From a checkpoint of a small mixture-of-experts model trained on Wikipedia.
Size: width 192, vocabulary 32000.
Experts: 64 squared leaky ReLU neurons an expert, a softmax router, a shared expert of 64 neurons.
Training: a variant of Muon for the experts, 700M tokens, 4882 steps.
Below are experts of layer 5 (counted from 0) of a mixture-of-experts language model. Rows are named router (the router's row for the expert), up (a neuron's input weights, with its number), down (a neuron's output weights, with its number) and show model dimensions 128-191. Each number is 128 + 24 x the weight over its row's rms, rounded and kept within 0 to 255. Numbers have three digits each.
After each expert's rows: a language model's description of what the expert responds to. This comes from a sample of Wikipedia text that the model never trained on.

# expert 46
router:132135110082104128083126142116160091111143148139111135109153086141136143138140138116091110073109142111148121151159105127167138157149128110091131155160127103139132109100157118084163178162105090
up0:136113109111123116147137127118147127128121164146129106185164126152123110141126147138091142127118126092165123066141159153153100106136105104129160191118144116121125113133090168158103122140119113
down0:143140141156078088119119152100140103105137106168156137162149114185169095115126147063129142109152142119163146115146121148142110136117117115178148138131121146100158142116106132154139171120122121
up1:123143120121117107123148150062108129132136090160171111093151102140174122135137144127144073131163141103144123102148127100156145112098122182122166103122146119160131087122136145109158156160142108
down1:129158115105099121157123119086169135143133142125159138138166138148162115132073106142141140147112121101120122129116115112117175167063117156117132103152132120155122100091145150083131130156187120
Description: First pieces of non-English, often Japanese or Asian, personal and place names in player lists and tables, such as Go, Kan, Dai, Abd.

# expert 0
router:105129133132144145120127164135141168168143135104091135121124097125134105097114148141089131115144109140109115161138089103082123138117119115142105146113191174134125147103095144130140158159145150
up0:114123133144120139146154105119078133106104182158097105163114142138135126118133129099132126143081130175150112112144090083111137112150153145115106113129100112139124116094166154088111158120161123
down0:171117128141107116116166131110107099110116129157165139136110113131118108083157123138168120130102118094133114151124108110120087127127108034153111133134121132137113115153137104128120172118177115
up1:150091166147155114132133077114117156102093136084119138089126149142139127138134140153115097130156141106066134118150088132130161128108125093156160092111127131143166114136119110118115139147162146
down1:141090123111145113131162124102132141112144137160139113082106106108116135147114148113135139132146128137207128099087123107126125110140135124152175164146108085143152120150163142128142111181183148
Description: Articles and possessive determiners before a noun, such as a, the, an, his, plus word-initial pieces like his-, a- in Latin names.

# expert 19
router:109115122152114142137123163130160097082116157146130111099142125141144135112145139116090107100187161097165098155150143136136096109153084117082116106119136132178097147123136107114179154113109132
up0:116138115137144129160127113092143127075127169139105110154128134109102100101058155109143072138090151158133124136140122147128136167124122105116128126165166120098065136111149117117145178112099108
down0:114137172135133102138130104133132184116154137087168109134097155113114110145107173119140113108099097146130158160147104134175137134144188123121111088174147134115102184146132103118137132099146127
up1:171114136131146113154177120134139122142138183144164106123128115093138117118167093134115156124190113102133079169110121124155115122166144099121109159156129113132123112186101124118151165107082079
down1:115160142133125138178124107143104143166118130144120114121148112137137130139104104127126172149173145080105123136140178107105107139160142121145129130133141120164117123102142145090100158114149102
Description: Word pieces and accented letters inside Portuguese, Spanish, Slavic and similar names, e.g. Júnior, Fernanda, -ić, -ão, José, de.

# expert 56
router:104170135082126158190122130117146132117114137123156105106133128176158156129118131108091117091098144115130133163136112151119164126142160131104121092076095078134126166149152141155176150140112108
up0:140143107073141135158115156104176156155140129136128144117144062136112116147148140159155152132144136120138131140168130125162132174157168110094116119144184143129106119159141139090139093103151126
down0:142118107172131131118112069117140124114105136137145158102113148165117105181090152129111176112130111118160105127075166139168114119104123115108091136102156161132101117116112150183123123143121131
up1:147168117141162106140162151137143119114100147114147099140124129094112136120117146117081148133108146144144123140148120097111149151106129101170158131137127142189164123152147093108102137123120167
down1:162121145145145125157151119096112087139127127132117149114109124080134125117132082098145157149175123154134087179129119117120149151086141165119154119089153120115135135121126134136125123107153109
Description: Pieces of transliterated Arabic, Persian, Urdu and Indian names, such as the -e- linker, al-, Khan, Shah, Abdul.

# expert 49
router:133135175141141144140150156110086106144112089119143139176139155132117110090137167180106100107139110116093112091104101110132124157118157100123114130114137165117119122124106148148158146145143158
up0:124114091184085114144089109080084104106154133131121145143151117149104132135128137171127127114108114127109120121129123123150089136100123153119138165084129078100126141148132144103086131158156094
down0:141129174134143136112136184156113090113121105140128142116121115160128181131132129150134153133157177147128140167148144099114157153188124162124124158137108093123164122167130116141101122081105137
up1:110144156142160107142083144152108136165158173125100123121203110102131124136141081142109120136131070113119146118159135125126141125097113124132153126123093119144117166113164069113115140153135057
down1:129171176127137146135117141127144133144111105118118105122149161140100101162115145141125111139128167201112123156111113103102127141108124113111135117074119171153158121098130122087142147127132103
Description: Mostly a, an, and, or before a noun phrase, such as and a half, received a, a northern, plus several, various, numerous.

# expert 55
router:133071135100127095169133127158138080148148124125126174152151090127119160177106118119152150105105132119108174141087143103126131131167106114167098114172133142105151126170117153120133102099132110
up0:134102161142124135139099115118162143156091091112101113134148109126069112103166155098121166092107110128131113151104150108149104117112152137106142178108137116110162118118177106180144207182108149
down0:082116126165122081144118164109156091139100126115112101131083136102116153111171112128122171146155083110133130113114138134118166122107101129098147164144132157169093155125161152192104126112085142
up1:144134142150109065128092093118154125103126092170128120125129139132120145134097123141080070149134143104097121157117120124156142094133092110117130084186106114099100180134149152117087114138150140
down1:112106113135132103158126127157152162128149130114099092087143127091132151096128099122130126114146109117168097103107111141116132117079129119153149112133124103114142121106129175114146182139136126
Description: Tokens in review scores and election tables, such as with after review counts, gave, Votes, Majority, Turnout, %, and table pipes.

# expert 1
router:141118119141170112131095103114155091175124113116151168118144092120157167163140080150141123131097093102161128094072156135097098139139075106147131154142142123122109147154145153122151160133156119
up0:096109135095111148178140127096158100147143149130134139125121126116133105174126155138132098125150131098170110117140150185134137151178127138121149151103111097134072121157150122138144102123151128
down0:164122127124131174094117084111093116140158080140146121086109087150084121105112119172114114108153142098179133100093152137169126154114096102137112124168137089130146136128133165121149125098119147
up1:156171148139146112135139098152161083154134138098162142145116089159134141161137124106166109102094098135151123143158124155121107168074155080099091095133095112102108131119104084121145125115096132
down1:091099142120140094141128166136127155113097110149116148127122215102105099102126138122107158178115140146121137119189153139178158134179129141078128112107146126110130151135150145152164093130131148
Description: Prepositions like for, of, to, by, in, after a verb or noun in biographies and media articles, e.g. written by, starring, awarded to.

# expert 25
router:157108110094130166133097125150120166097115162153163118100130122102127131150115126096177120137122153086134110185156117120164178107160144148149110108160156152123117148111109160140105154110151137
up0:143120097114132120144159148112155088133135115103103132114135140138141114155125118131146113129133133168101093138083092114118076117119160129101144125145106167177130149127153107123114114122094141
down0:107126183143113135131133128165158157115099100116148108109153133159139121124169111138140107145133125152096111132080140104127134109113110122086119104141147126107123133149145077121147166117141157
up1:144094112142130095122108132136130102078138159154074133143088117165122140131164097117102093080146130166132149145149151084102139078121160148111147090096121144128124153143164132101128107141151110
down1:164131132105135109147112114143162131100134170156200149117180180100146096139097134099135126117100131146122169170159127132132114143114126094116142102142161147130129113147132123099105138185159168
Description: Subject pronouns and clause starters such as he, she, it, they, these, the two, and and, right before a verb like was or has.